Below are experts of layer 2 (counted from 0) of a mixture-of-experts language model. Rows are named router (the router's row for the expert), gate (a neuron's input weights, with its number), up (a neuron's input weights, with its number), down (a neuron's output weights, with its number) and show model dimensions 128-191. Each number is 128 + 24 x the weight over its row's rms, rounded and kept within 0 to 255.
After each expert's rows: a language model's description of what the expert responds to. This comes from a sample of Wikipedia text that the model never trained on.

# expert 60
router [157 126 184  21 139 109  96 166 123 146 150  97 110 134  96 136 121 106 148 125 144 102 114 150 120 128 104  99 139 129 146 137  80 127 177 100 190 121  88 122 131 114 122 125 104  65 129 130 154 133 143 107 146  96 137 110 141 121 114 132 128  86 129 114]
gate10 [135 138 178 104 177 146 117 199 128 148 158 118 121 132 167 155  99  94 128 106 149 131 115 128 117 163  91 112 113 137 118 142  94 104 123 135 113  90  96 103 146 153 144 146 152 118 110 143 144 109 157  81 114 124 128 100 136 110 172 102 130  99 146  95]
up10 [158 136 189 141 173 171 104 192 100 142 134  89 114 126 148 151  99  84 135  97 141 138  83 144 118 130 112  99 123 137 128  97 107 108 123 141 142 114  81 131 151 136 137 150 143 153 131 118 164  95 128  79 141  94  91 125 119  97 148 168  99 102 137  79]
down10 [139  93 140 140 150  82 131 120  92 122 117 134 161 113 156 156 116  78 140 126 122 109 147 111 107 132 119 132 128  82  73 145 142 122 139 125 102  81 111  96 135 138  96 132 113  74 124 130 153 129 109 161  69 111 159 131 130 150 156 127 162 161 139 136]
gate11 [120  91 138 128 176  81 150  93 127 138 138 140 152 105 181 110  66 102 143  83 149 140 112 114 154 118 159 130 115 153 122 136 138 121 148  96 125 118 144 168  76 167 121 100 140 100 130 107 115 128 133 115 138 148 128 103 126 166 113 110 119 123 120 103]
up11 [128  79 150  98 155  68 116 107 133 144 155 145 120  98 142 106  60 103 146  84 150 146  98 134 155 132 146 126 126 142 146 133 155 144 159 109 126 107 164 165  91 160 144  90 111 109 124 101 130 142 137 118 137 157 137  86 125 160 109 104  98 121 133 119]
down11 [112 132 114 116 104 120 142 118 109 100 119 131 121  95 127 159 139  98 123 154 149 106 120 151 108 145 159 120 138 125 108 128 135 161 146 114 102 107 115 166 107 144 121 104 104 163 138  78 142  97 125 173 113 152 155 151 121 109 117 150  76  87 129 130]
gate12 [146 102 123 123 147  85 114 117 138 124 137 143 119  91 139  66 151 134 128 137 108 155 116 136 136 151 167 112 138 118 135 120 164  89  96  72 111 158 131 146 116 138 149 140 144 125 136 151 164 113 147 100 116 113 116 120 111  84 134 147 115 127 123 167]
up12 [132 107 126 104 142 108 137 113 110 125 143 130 136  90 147  58 149 137 113 138 101 154 115 151 144 172 184 111 114 141 124 121 161  75  89  74 107 171 132 161 107 123 140 126 157 128 108 178 173 107 144  98 108 134 119 120 110  88 113 138 108 123 122 156]
down12 [ 81 113 162  66 106 123 113  89 110 143 161 120 132 126 125 181 146 131  75 134 164 125 180 145 122 104 122 103 104 155 157 147  81 136  94 141 136 112 103 103 110 138 134 155 139 135 107 200 122 141 138 147  95 140 152 145 154  97 161 108 147 133  93 109]
gate13 [114 157 113 149 124 109 121  97 128 142 165 157 143  66  74 148 102 138  93 114 125 143 121 118 111 129 146 141 140 116 147 123 105 110 114 130 105 158 104 154 156 125 100 139 124  89 101 104 139 130 148 193 126 142 139 115  98 122 117 115  93 131 153 100]
up13 [133  98 150 130 156 150 115 207 123 115  87 113 126 190 195  90 143 101 166 134 130 106 138 133 157 146 118 135 125 144 126 133 142 156 105 130 153 127 174 122 100 116 157 102 135 159 132 140 110 102 108 102 113 135  96 141 144 133 128 136 174 128 101 151]
down13 [116 151 161 112 114 104  91 152 129  78  90 103 129 123 139 125 143 109  71 105  56 193 120 141 111  71 129 103 125 138 102 143 117 132 111 109 105 122 128 126 130 130 113  71 156  88  98 129 104 143  90 136 109 116 138 141 135  92 153 121 149 117 112 114]
gate14 [115 184 110 112 112 118  83 150 128 140 129  80  91 110 126 141 136 204 125 127 110 149 130 125 157 110 120  83 147 153 119 115 149 127 170 158 104 151 116 132 153 120 125 114 158 140 140  96 102 116 119 139 118 158 137 120 134 165 121 122 154 134 119 126]
up14 [101 192 102 114 130 114  90 132 148 155 136  77  87  76 146 139 154 179 141 124 121 111 122 122 158 110 117  69 107 129 153 107 103 121 184 146 102 134 119 135 155 141 114 107 156 160 134 124 121 126 109 138 112 138 133 140 118 178 133 115 164 138 132 106]
down14 [103 123  89 123 119 171 184 127  77 138 163 114 133 101 107 109 151 153 149 146  89 112 141 113 148 125 121  90 131  89 150 146 119 130 162 135 155 159 138 134 141  85 138 142 154 125 136 137 167 102 131 130 134 158 121  99 128 107 168 145 167 134 160  94]
gate15 [140 123 134 102 125 134 126 110 134 127 164 111  85 116 115 164  98 179 153 157 136 178 138 148 119 135 133 148 143 140 130 134  95 139  60  98 119 132 133  85 171  99 142 127 111 144 166 130 139  98 120 162 145 136 143 129 114 124 107 162  98 113 153 155]
up15 [138  69 166 155 154 156  98 129 145 110  94 143 134 105 159 103 150 101  86 121 133  72  96 103 132  95 143 144 125 115 129  92 156 127 117 186 138  69 116 155 114 153 151 124 135 155  79 120  90 115 128 144 131 155 113 167 122 139  81 137 168 109 162 110]
down15 [145 109 121 123 120 131 147 130 145 100 139 122 108 152 111 122 140 151 143 133 150 139 145 130 152 144 146 112 146 144 109 113 104 129 101 138 158 110 136 135 144  99 106  88 120  96 157 107 127 119  98 154 136 126 119 158 137 102 141 121 138 139  98 157]
What it handles: Title and name words. Capitalized words inside song, album and institution titles, such as Life, Man, Love, York, Express, Arena, often in track listings.

# expert 1
router [156 159 101 141 113 114  95 102 129 132  76 128 112 159 135 129 135 125 155 130 150 139 141 125  91 134 132 113 127  85 120  98  76  83 152 118 137 190 118  94 152 158 129 123 103 116 118 127 143 135 121 135 128 118  92 113 119 146  95 125 131 115 144 122]
gate10 [ 62 127  97  98 157 112  89  75 129 135 155 132 117 120 160 113 121 153 124  86 130 166 127 115 107 143 118 110 126 163 195 108 153 112 101 128 105 123 141 125  90  78 121 130 110 166 166 131 125 133 131 127  96 129 139 125 135 151 112 132 124 148 129 127]
up10 [118 155 147 166 110 151 125 123  98 116 111 115 131 152 113 112 117  86 165 135 129 112 139 163 137  98 100 135 156 136 113 169 140 157 160 104  91 132  95 113 123 149 127 118 149 126  86 110 150 150 136 122 145 161 153 123 137  97 193 162 128 110 140 157]
down10 [123  77 116 133 139 134 136 137 103 127 131  87 149 162 148 149 177 148 110 111 140 131 112 154 148 129 132 112 127 147 129 130 108 160 136 168 120 127 104  78 110 104 189 120 151 126 110 153 129  72 121 131 101 127 185 111 148 137 131 115 165 128 145 161]
gate11 [165 155 142 158 120 129 181 119 102 161 113 124  98 109 104 118 114 156 175 161 124  86 113 144 105  94 133 127 125 105 126 111 118 102  69 116 146 166 140 110 145  87 108 166 123  97  81  92 156 179 138 104 134 150 100  86 163 131 141 134 117 143 148  86]
up11 [146 120 154 121 137 128  98 154  90 103 154 119 141 130  64 113 146 125 138  96 101 147 146 167  53 105 150 108 119  72 141 128  82  83 122 100 139 114 106 109 171 149 143 190  74 137 138 134 101 128 114 132 113 147 109 111 134 152 159 137 105 133 120 111]
down11 [104  97 151 125 154 145 122 149 125 135 144 114 182 114 163 124 110  95 160  54 128 133 104 116  92 147 113 118 151 115 133 121 144 122 120 130 124 134 140  90 111  77 178 118 103 100  96 142 136 112 140 157 165 107 111 129 104 142 137 108 121 167 141  80]
gate12 [109 164 148 170 164 115 156 121 139 100  90 154 163 120 153 140 164 112 126 135 115 123 131  94  95 116 145 145 158  98 185  78 116 115 145 144 125 110 129  99 130 177 143 142 137 109 161 101 153  93 170 120 118 121 122 128 183 138 126 119 122 153  99 175]
up12 [140 110 119 172 135 166 150 156 128 123  96 154 163 133 144 157 166 147 124 124 142 131  92 107  91 103 140 108 146 111 146  86 153 130 114 154 113 107 164 107 105 166 165 137 113  86 144 100 125  97 158 134 130 135 133 134 135 120 123 138 114 153 111 162]
down12 [151 115  83 149 108 135  73 126  95 140 112 127 107 155 135 124  95 141 142 139 124 151 158 126 149 165 116 142 108 187  88 149 165 115 156 122 135 124 125 135 117 136 164 100 109 129 190 131 103 140 116 103 139 133 192 102 117 123 128 136 159  97 123  98]
gate13 [134  94 164 104 145 117  93 121 150 131 126  90 129 205 137 150 128 121 172 100 161 139 117 125 129 127 153 125 160 125 145 179 115 128 122 119 120 146 143 157 134 139 104 126  69 128 151 153 155  92 128 166 126  98  90 137 101 157  93 140 115 149 117 113]
up13 [ 94 140 145 154 122 146 171 139 137 140 122 146 135 102 117  96 134 146 104 127 151  88 186 104 105 113 107 125  92 123 152 115 170 149 103 133 122  78 109 141 151 160 132 130 143 124 150  96 110 151 122 115 113 104 130 116 173 114 146 110  95 150 119 161]
down13 [131 131 173  99 151 175 142 132 133 129 104 126 135 118 149 158 135 122 135  99 135 129 134 115  54 130 134 106 124 113 145 109 109 141 147  90 149 134 155  93 151 126 123 134  99  69 118 112 147 138  86 113 127  96 120 129 112 116  94  77 124 120 138 105]
gate14 [129 194 127  99 164 125 127 151 145 145  80 172 104 133 128 111 114  80 121 171 153 150 109 101 101 131 128 131  75 113 166 161 129 111 146 111 127 155 124 122 105 135 145 107 135  98 110 151 117  83 131  94 175 124 118  98  94  97  96  92 143 121  99 154]
up14 [107  78 130 141 101  95 165  99 157 101 160 119 125 134 116 115 135 170 135 134  91 105 140 151 130 134 147 105 179 122 114 129  96 122  77 152 118  92 139 167 129 107 101 172 136 139 147 143 145 119 128 122 129 134  81 136 167 202 132 162 112 112 150 110]
down14 [ 80  93 106 141 135 144 154 108 174 110  98 133 111 132 107 123 115 148 101  94 141 108 101 120  67  73 155 146 135  89 156 129 203 133 161 139 135 132 165 108 133 124 124 157 161 105 147 100  90 119 145 117 114 132 128 152 144  98 126 132 109 149 179 145]
gate15 [116 157 126 155 123 119 134 108 147 121 160 115 134 127 157 114 130 149 114 138 113 122  99 127  91 124  81 106 102 134  98 126 125 131 187  73 130 129 123 153 147 114 126 102 147 141 138 105  81 148 115 162  87  75 111 122 145 159 140 127 123  98 114  67]
up15 [130 130 126 121 121 155  68 123 124 141 105 142 141 108 100 137 128  74 158 122 174 128 130 121 149 169 166 155 122  95 156  83 113 122  83 175 132 139 151 128 101 116 130 147 141 121 101 140 200 113 146  89 129 143 122 124 112 121 133  89 133 158 164 160]
down15 [132 109 144 120 136 133  76 135 103 132 123 101 128  72 117 141  65  99 124 156 110 129  84 134 141 157 132 149 106 123 141 136 146 131 124 108 105 141  78 109 118 149  96 131 117 120  60 150 147 131  90 150 131 158 137 120 129 150 127 101 133 143 144  91]
What it handles: Possessive "of". The word of after nouns of rank, office or part, such as Commander of, Battle of, episode of; sometimes the after "one of".

# expert 38
router [147 122 144 123 102 148 151 122 152 139  99 119 115 134 148 124 178 112 126 150 132 123 119  89 141 133 123 123 138 137 144 131  98 145 153  95 171 159 112 159 132 159 165 139 114  81 136 130 139 123 156  70 127 104  93 130 127 158  77 158 149 113 105 109]
gate10 [151 103 126 132 116 136 134 121 119 108 108 141 111 120 136 101 157 121 144 120 139  94 127 105 166 109  98 146  93  90 123 140  77 134  86 115 116 140 148 123 139 137 169 127 151 128 101 153 136 137 103 100 143 126 165  83 110 211  80 133 126  90 126 120]
up10 [149 109 124 129 129 152 111 126 121 115 106 143 115 134 151  87 160 123 135 120 128 113 134  96 158 105 130 145  92  86 116 143  96 149  83 119 133 168 134 148 130 145 158 139 141 121 117 168 125 122  91  98 144 122 174  98 101 153  99 123 117 105 134 112]
down10 [105 169 112 103  81  80 160 123 168 153 146 152 120 182 156 107  98 137 126 134 127 122 165  85 146  93 147  96 168 115 130 157 144 166 132 108 160 117 112 134 126 145 141 142 132  95 164 143 108  91 178  99 113 115 171 142 105 117  81 146 130 168 106 129]
gate11 [115 142  90 120  96 156 202 119 175 107 138 133 126 134  92 119 144 134  96 120 148 149 131  79 128 108 127 111 137 130  96 132 139 144 118 123 111 109 107 120 138  74 140  96 174 118 143 165 116 121  83 173 105 125 106 109  78 133 130 169 156 106 132 143]
up11 [ 96  57 115 114 170  82 103 140 126 137 119 122 106 123 139 125 122 131 160 133 112  89 145 123 127 115 143 164 152 113 108 106 120 169 118  93 111 154 128 100 127 139 116 170 118 121  96 127 126 126 145 108 129 137 146 180 180 136 122 113  67 148 129 104]
down11 [115 120 122 131 127 146  81 180 145 110 127 126 115  98  92 126 154 121 117 146 151 141 125 128 118 116 136  50 142 149 128  90 157 117 155 140 177  92 104 127  99 120 109  93 128  94 138 119 122  90 124 147 102 173 133 155 137 138 109 163 147 118  98 114]
gate12 [138  67 143 102  96 134 123 130 125 128 115 129 137  93 135 123 183 118  96 130 124 116 153 119 115 137 148 134 177 136 138 127 119  87 134 126 141  60 111 157 100 130 141 120 108 133 142 139 154  91 117 150 192 145 116 137 153 133 115 114 157 139  76  88]
up12 [109 151 103 163 151 131 109 113 138 107 120 101 131 159 120 117  78 105 163  90 140 139 105 121 137 140 109 127  98 115 116 114 134 196 123 111 117 181 118 104 158 151 128 120 122 117 116 129 143 141 137 120  91  70 127 125 102 116 133 146 123 100 151 132]
down12 [127 115 146 108 108 133  90  66 112 133 137 133 134  86 173 113 157 133 121 129 139 118 124 114 150 109 150 154 142  68 167 124 140 106 136 144 145 157 106 115 169 139 140 118 149 112  71 141 110 163 153 156 124 122 171 204 129 110 147 124 140 109 142 141]
gate13 [115 120 148  79 153 179 152 138 142 135  90 141 103 177 147 155 127 164  92 117 109 121 127 141  75 142 100 102 128 164 126 132 131 108 123 139 150 125 152 112 108  66 118 167 122 164 126 141 102 120 141 142 128 127 125 129 115 145 117 160 107 138 132 145]
up13 [128 133 110 119 133  65  86 126 133 115 128 131 121  83 135 152 142 102 132 124 147 128  83 107 144 124 125 168 146 113 159  84 119 146 121 147 139 102 189 123  87 145 133  98 132 142 145 118 123 144 135 103 120 113 110 137 131 118 130 154 154 113 159 123]
down13 [175  87 106 164 133 145 128 133 155 132 125 130 125 149 146  95  99 135 124 130 127 150 124 109 148  99 105 102 138 147 128 121 113  80 141 151 132 142 120 147  82  86 157 132 136 163 126 161 107 163 156 112 125 168 183 138 119 131  76 132 134 167 132 140]
gate14 [144 107 181 152 142 102 116 137 153 151 121 159 125 117 116 123 120 122 139  95 141  87 104 154 131 125 135 143 143 102  94 144 112 183 145 112 120  96 119  96 111 124 140 122  64 140 100 178 126 128 154  88 116 146 128 163 131 126 129 111  95 152 141  96]
up14 [114 141 168 117  97 115 112 120 124 145 115 134 116 100 152 118 156 136 140 104 165  97  96 123 159 147 128 132 125 154 127 109  78 151 128 164  79 105 135 106  99  94 175 107 115 120 114 140 126 142 171 116 106 163 144 180 145 103 118 109 135 123 101 120]
down14 [117 133 135 118 133 118 104 149 132 110 100 131 121 137 114 168 131  85 122 101 144 154 128 131 148 135 154  93 142 124 133 129 130 108 119 133 158 137 150 137  48 143 102 136 140 141 142  92  96  83  88 129 155 132 194 120 126 138 129 130 110 132 100 103]
gate15 [ 89 122 136 158 140 112  91 120 141 146 113 152 122 159 129 111 164  97 100 100 141 144 157 143 161 113  58 108 105 124 127 106 134 130 140 126 138 140  92 122 139 162  73 123 128  96 124 113 175 111  96  97 100 119 156 116 105 119  61 161 152 112 148 145]
up15 [163 129 112 121 135 132 141 136 121 129 133 124 124 140 139 138  74 146 128 177 111  97 103 139 111 147 200 141 150 119 124 120 158 136 126 105 150 121 113 166 117 107 168 127 120 144  99 163  82 132 169 166 143 164  75 139 154 153 167 112 124 107 123 106]
down15 [135 149 154 149 110 131 133 166  72 151 113 104 171 127 130 148 161  92 134 102 137 131 119 113 138 152  80 150 142  99  99 116  87  91 136 124 106  99 147 126 178  95 152 116 121 119 155 127 148 102 129 139 146 111  88 109 139 152 119  93 158 139 111 156]
What it handles: Word-ending pieces. Closing pieces of longer words, often names, places or taxa, like -ary in Disciplinary, -ian, -ical, -ulu in Honolulu.

# expert 31
router [118 155 126 112 153 124 130 129 131  99 121 100 118  91 121 135 145 128 175 158 122 151 114 137 131 105 115 112 110 119  95 129 134 130 179 119 152 122 159 100 133 162 132 138 137  88 121 120 172 104 153 113 161 101  88  93 104 198 133 156 141  62 100 128]
gate10 [136 121 121 157 184 130 105 151 157 146 126 144 112  52 139 143 141 135  83 124 114 124 172 128 159 146 119 178 196 110 142 133 151 121 116 149 125 142 143 151 109 114 151 141 112 145 134 127 112 128 103 167 131 129 163 100 126 146 123 129 120 144 111 113]
up10 [109 134 125 135  61 126 175 123 126 101 124 123 125 201 121 115 129 131 166 140 144 116  94 133 118 131 139  82  65 164 120 139 120 139 153 117 100 126 129 109 146 148 100 115 110 120 129 138 137 140 153  98 125 128 104 159 104  87 132 120 136 118 127 145]
down10 [125 127 119 160 111 105  90 150 131 106 126  93 153 104 108 166 133 126 104 132 136 168 125 135  93 154 113 148 142 139 123 121  92 107 140 114  78 135 140 102 149 141 111 103 105 117 146 139  81  81 147 140 116 166 123 172 142 128 125 162 159  98 132 107]
gate11 [140 142 103 150 121 139 116 105  73 124 147  99 143 115 132 115 157 119 214 127 154 109 104 117  87 169 172 152 130 153 159 120 145 113 125 113 130 129 161 154 106 133 139 138 152 136  96  89 133 145 141 140 167 157 164 131 106 138 148 123 146 104 148 134]
up11 [109 125 151 118 150 135 137 141 196 136 116 166 117 154 124 133 113 144  53 120 106 166 140 122 148  78 103 105 129 111  95 141 124 148 120 145 140 126 105 107 150 126 119 140 108 106 168 181 135 115 123 127  87 105 108 115 152 132 100 129 112 164 112 135]
down11 [144 141 146  88 152 114 117 124 165 153 112 112 120 149  82 141 132 125 158 161 110 136 134 135 111 151 140 126 112 123 129 147 186 170 130 130 138 100 132 104 113 159 108  89 137  66  93 141 139 122 128 105  98  98 105 138 122 140  89 111 121 155 133 119]
gate12 [135 112 122 145 118 158 139 119  77 157 112 124 190 117 127 137 147 120 214 129  94 135 108 187 105 120 123 171 121 120 113 147 116 134 153 155 157 136 134 139 122 142 127 104 108 125 121 140 104 130 151 145 143 113 132 129 162 131 129 106 114  99 119 166]
up12 [130 134 142 143 145  93 107 137 189 120 144 119  65 148 131 109  88 125  46 127 183 103 135  67 136 121 157 107 130 136 158 126 155 125  97 108 100 101 121 114 132 112 139 146 153 139 128 125 150 128 119 117 121 154 127 129 118 102 131 142 133 148 135  83]
down12 [135 110 107 111  77 136 172 114 124 175 167 116 152 131 110 113 111 116 124 109 153 135 163 119  77 123 125 116  92 124 100 159 111 136 141 134 139 200 135 147 135 148 130  94  86 120 147 114 125 151 111 133 159 151  85 100 122 102  93 113  73 144 128 124]
gate13 [129 113 125  99 123 140  80  87 121 115 128 111 169 117 173 141 150 140 110 121 119 103 125 193 154 140 117 124 158 152 117 127  92 167 125 105 133 137 158  70 155 144 140 113 103 121 152 131 152 150 141  85 117 142 163 103 109  88 155 151 153 118 116 109]
up13 [127 117 160 118 128 177 101 135 154 117 137 112 169  87 127 103 144 160 105 124  92 154 160 132 139 141 120  79 168 107 159  89  89 133 142  92  99 132  96 104 127 148 138 130 163 135 133 107 121 141 126  92  79 121 175 134  89 107 154 126 147 166  90  83]
down13 [ 67 138 171 120 112 185 107 124  98 132 147 160 159  76 129 131 115 113 105 104 107 116 159 134 149 101 133 153  99 166 127 156 158 137  83  89 102 149  97 129 144  93 143 185 114 105 112 117 148 113 123 146 128 125 139 131 147 129 120 141 144  91 148  92]
gate14 [137 170 135 152 126 126 124 142 123 127 163 142 108 108 136  73  96 120 121 127 154 132 118 138 142 150 108 148 107 148 137 177 139 126 126 163 128  96 149 129 161  90 112 136 151 122 104 141  54 116  95 106 127 119 162 149 166 129 159  71 107 194 112 119]
up14 [125 110 145 115 142 152 105 124 117 121 126 116 139 130 144 115 113  94 146 103 142 108 125 125 168 135 133 136 160 123 178 150  90 127 156 150 124  96 129 168 120 173 144 163 138 122 149 144 156  99 154 125 125 101 120 114  99 211 122 135 146  79 117  72]
down14 [132  99 167 118 149 136 126 128 119 124 151 126 128 124 129 132 131 116 169 144 101 135 168 103 141 143 140 108 114 107 140 150 175 121 128 106 136 146  80 115 182 131 164 126 135 146 145 124 138 103 113 134 118 120 102 113 143 110 160 125 131 167 148  68]
gate15 [150  92 138 142 108 139 117 127 162 161 126 108 133 159 123 127  73 170 133 148 118 155 104 112 130 137 182 113 149 120 103 146 102 122  95 128 152 132 143 113 118 139  75 149 124 147 120 111 132 160 173 169 123 113 136 118 101 128 136 136 153  98 136 120]
up15 [140 162 159 156 158 122 112 109 114 159  82 165 108 123 131 156 183 127 130  98 114  99 145 162 135  99 107  93 111  87 125 143 140 134 152 146 134 187  91 132  95 105 168 146 116 136 130 164 131 143  89 112 147  94 118 105 113 183 111 135 113 136 113 106]
down15 [115 153 162 128 149 108 109 157 151 137 105 153 142 127 131  95 111 139 152 108 115  90 152 138 149 166 167 139 135 114  92 130 125 102 106 126 144 165 113  93 145 119 133 136 119 120 147 141 179 128 118 119 128 130 134 155 134 126 109  91 147 100 137 170]
What it handles: Foreign name starts. First pieces of foreign personal and place names in lists and sports tables, such as Bed(narek), Lu(hansk), Hen(in), de, von.

# expert 40
router [112 137 121 120 135 102 117 138 140 133 104 145  69  95 118  95 116 101 146 133 127 111 105 136 102 114 143 115 130 118 137 163  93 154 172 123 148 128 135 134 128 137 160 136  97  79 141 136 155 159 110 149 148  86  91 125 105 175 124 145 124 114  83 147]
gate10 [131 125 130 114 159 118 155 102 144 115 103 119 138 141 120  83 113 144 126 154 129 125 122 112 139 114 115 139 105 116 157  93 115 120 130 114 142 166 147 134 120 119 131 134 110 109 161 139 140 120 121 103 139 106 113 133 124 104 123 103 165 145  82 111]
up10 [110 148 107 109 111 142  99 165 138 114 128 152  99 121 150 179 137 104 118 114 110 135 121 120 115 119 131 131 151 114 149 139 109 143 120 121 113 100 112  85 137 146 130 128 133 135  93 123 107 115 143 155 124 157 105 114 118 159 131 126 118 102 155 157]
down10 [131 145 140 142 164 118 207 111 107 146  91  81 151 110 164 152 124 139 122 114 157 110 130 141 124 147  91  92 118 115 105 107 153 166 126 110 124 115  98 136 152 121 132  80  88 162 149 153 107 128 131 150 134 148 152 206 123 138 134 120 166  79 142 155]
gate11 [115 137 136 134 144 109 128 148 136 121 141 134 161 139 153 122 124 158 115 116  94 149 142 132 131 116 154 124 134 165 108  80 141 170 153 130 120 130 105 129 110 122 100 125 129 110 111 124  88 123 127 126  81  84  92 156 166 150 103 153  94  87 166 148]
up11 [117 153 145 133 157 119 147 147 136 122 146 151 139 141 137 139 110 170 119 109 118 130 148 107 113 133 126 128 132 140 106  81  94 172 142 137 158 139 108 140 120 101 102 126 149 123  83 124  99 129 138 112 102  98  98 158 147 164 116 141  91 108 154 145]
down11 [147 136 159 128 128 121 120 132 155 136 134  95 167 117 138 125 117 130 131 136 188 104 101 140 132 125 143 145 104 130 143 141 131 123  93 125  99  87 127 124 137  99 115 128  90 141 140  82  97 154 131 115 115 110 107  91 118 160 153  95 122 104 138 115]
gate12 [ 82 164 100 113 141 123 116 129 124  89 137 131 135 146 144  90 144 127 156 124 140 130 142 143 126 111 131 111 127 119 133 145 116 119  98 128 130  99 124 116  80 174 112 124 120 125 139 106 126 133 100 148 124 122 110 108 123 134 174 114  97 125 141 121]
up12 [182  86 175 130 135 129 140 150 148 139  96 118 119 102 123 174 104 128 103 140 105 118 104  97 113 129 112 118 100 149  79 118 149 134 159 136 108 153 123 130 185  70 142 141 138 104 130 137 133 106 137 126 116 134 134 139 128 112  79 149 147 137 138 114]
down12 [129 111 109 123 118 103  90 116 156 132 103 114 131 107 188 117 112 126 124 139  97 145 116 132 118 104 123 126 103 133 124 133 135 138 135 119 145 132 102 152 133 116 146 154 146  79 152 152 147  89 114 107 108 124 112 152 160 189 138 137 152 140 108 150]
gate13 [ 97 214 137 126 122  97  73 166 125 116 119  77 117 106 139 117 131 180 114 125 132 115 152 139 125 154 130 115 104 175 111 163 128 100 152 113 127 132  85 160  97 109 135 133 163 139 134 138 106 135 115 112 114  88  97 137 135 226 113 154 130 161 131 158]
up13 [106 144 117 177 122 109  65 160 123 106 102  74 121  86 149 122 144 130 112 129 139 115 140 178 140 153 112 123 113 135 137 161 114 132 146 121 124 140  89 157 116 126 138 145 108 179 136 127 138 160 108 104 119  97 122 174 141 205 118 137 122 137 155 133]
down13 [ 90 153 107 155 123  98 142 118  94 132 112 128 145 168 108 111 177 169 180  67 122 157 171 155 106 136 111 162 119 134 111 163 125  90 146 113 126 130 124 177 104  99 103 118 138 139 134  78  70 159 122 132 191 105 151 160  89 147 135 132 137 121 130 140]
gate14 [151  84 132  89 135 159 143 114 149 146 136 123 117 151 124  95 124  87 157 129 127 164 103  91 143 131 142 154 125 105 131 118 178 113  95 170 113 129 162 106 117 184 156  88  76 137 164 141 118 139 122 131 194 129 106 165  96 128 109  89 160  99 108 130]
up14 [147 142 143 187 139 103 123  98  94 106 148 137 119 143 168 175 141 167 109 141 126  94 150 144 125 127 141 119 114 152 122 162  97 130 138 113 147 132 150 131 170  55  88 173 168 117 152 115 112 117 117 124 100 116 133  89 148 106 147 138  99 144 153  91]
down14 [140 178 130 138 128 118 166 146 147 113 135 129 135 181 131 138 153 135 119 147 137 133 140 103 145 134  92 139 115 161 103 130 196 110 221 142 123 124  86 141 147 130 105 134 145 118 119 141 181  90 141 131 162 158 175 142  85 130 121 118 107 156 123 108]
gate15 [137 153 142 143 122 106 129 125 142 138 150  93 149 132 163 125 143 157 140 137 136  99  96 134 129 102  88 124 160 118 161 121  82 119 116 157 123 125 153  89 130 102 144 170 192 112 131 136 149 120 149 129 113 121 113 111 108 172 108 147 102  75 133 145]
up15 [132 111 137 131 144 101 103 132 151 145 167 114 114 101 145 140 125 164 113 127 136 103  91 150 102 114 109 164 130 130 125 127  61 101 121 180 117 141 145 105 133  82 127 170 166 125 133 127 153 165 163 115 122 144 101 133  96 126 137 135 122 120  74 135]
down15 [105 137 156 117  92 111 126 102 174  80 113 123 112 127 123  63 139 110 123 134 125 160 149 141 114  94 142  88 130  91 119 136 128  87 144 121 141 104 142 172 120 133 119 119 143 142 158 154 112 137 126 110 126 189 138 129  93 149 144 118 111 117 146 157]
What it handles: Ranges and dashes. En dashes between years or scores (1929–1933, 5–2), slashes, ordinal suffixes, and words like European, National, World in titles.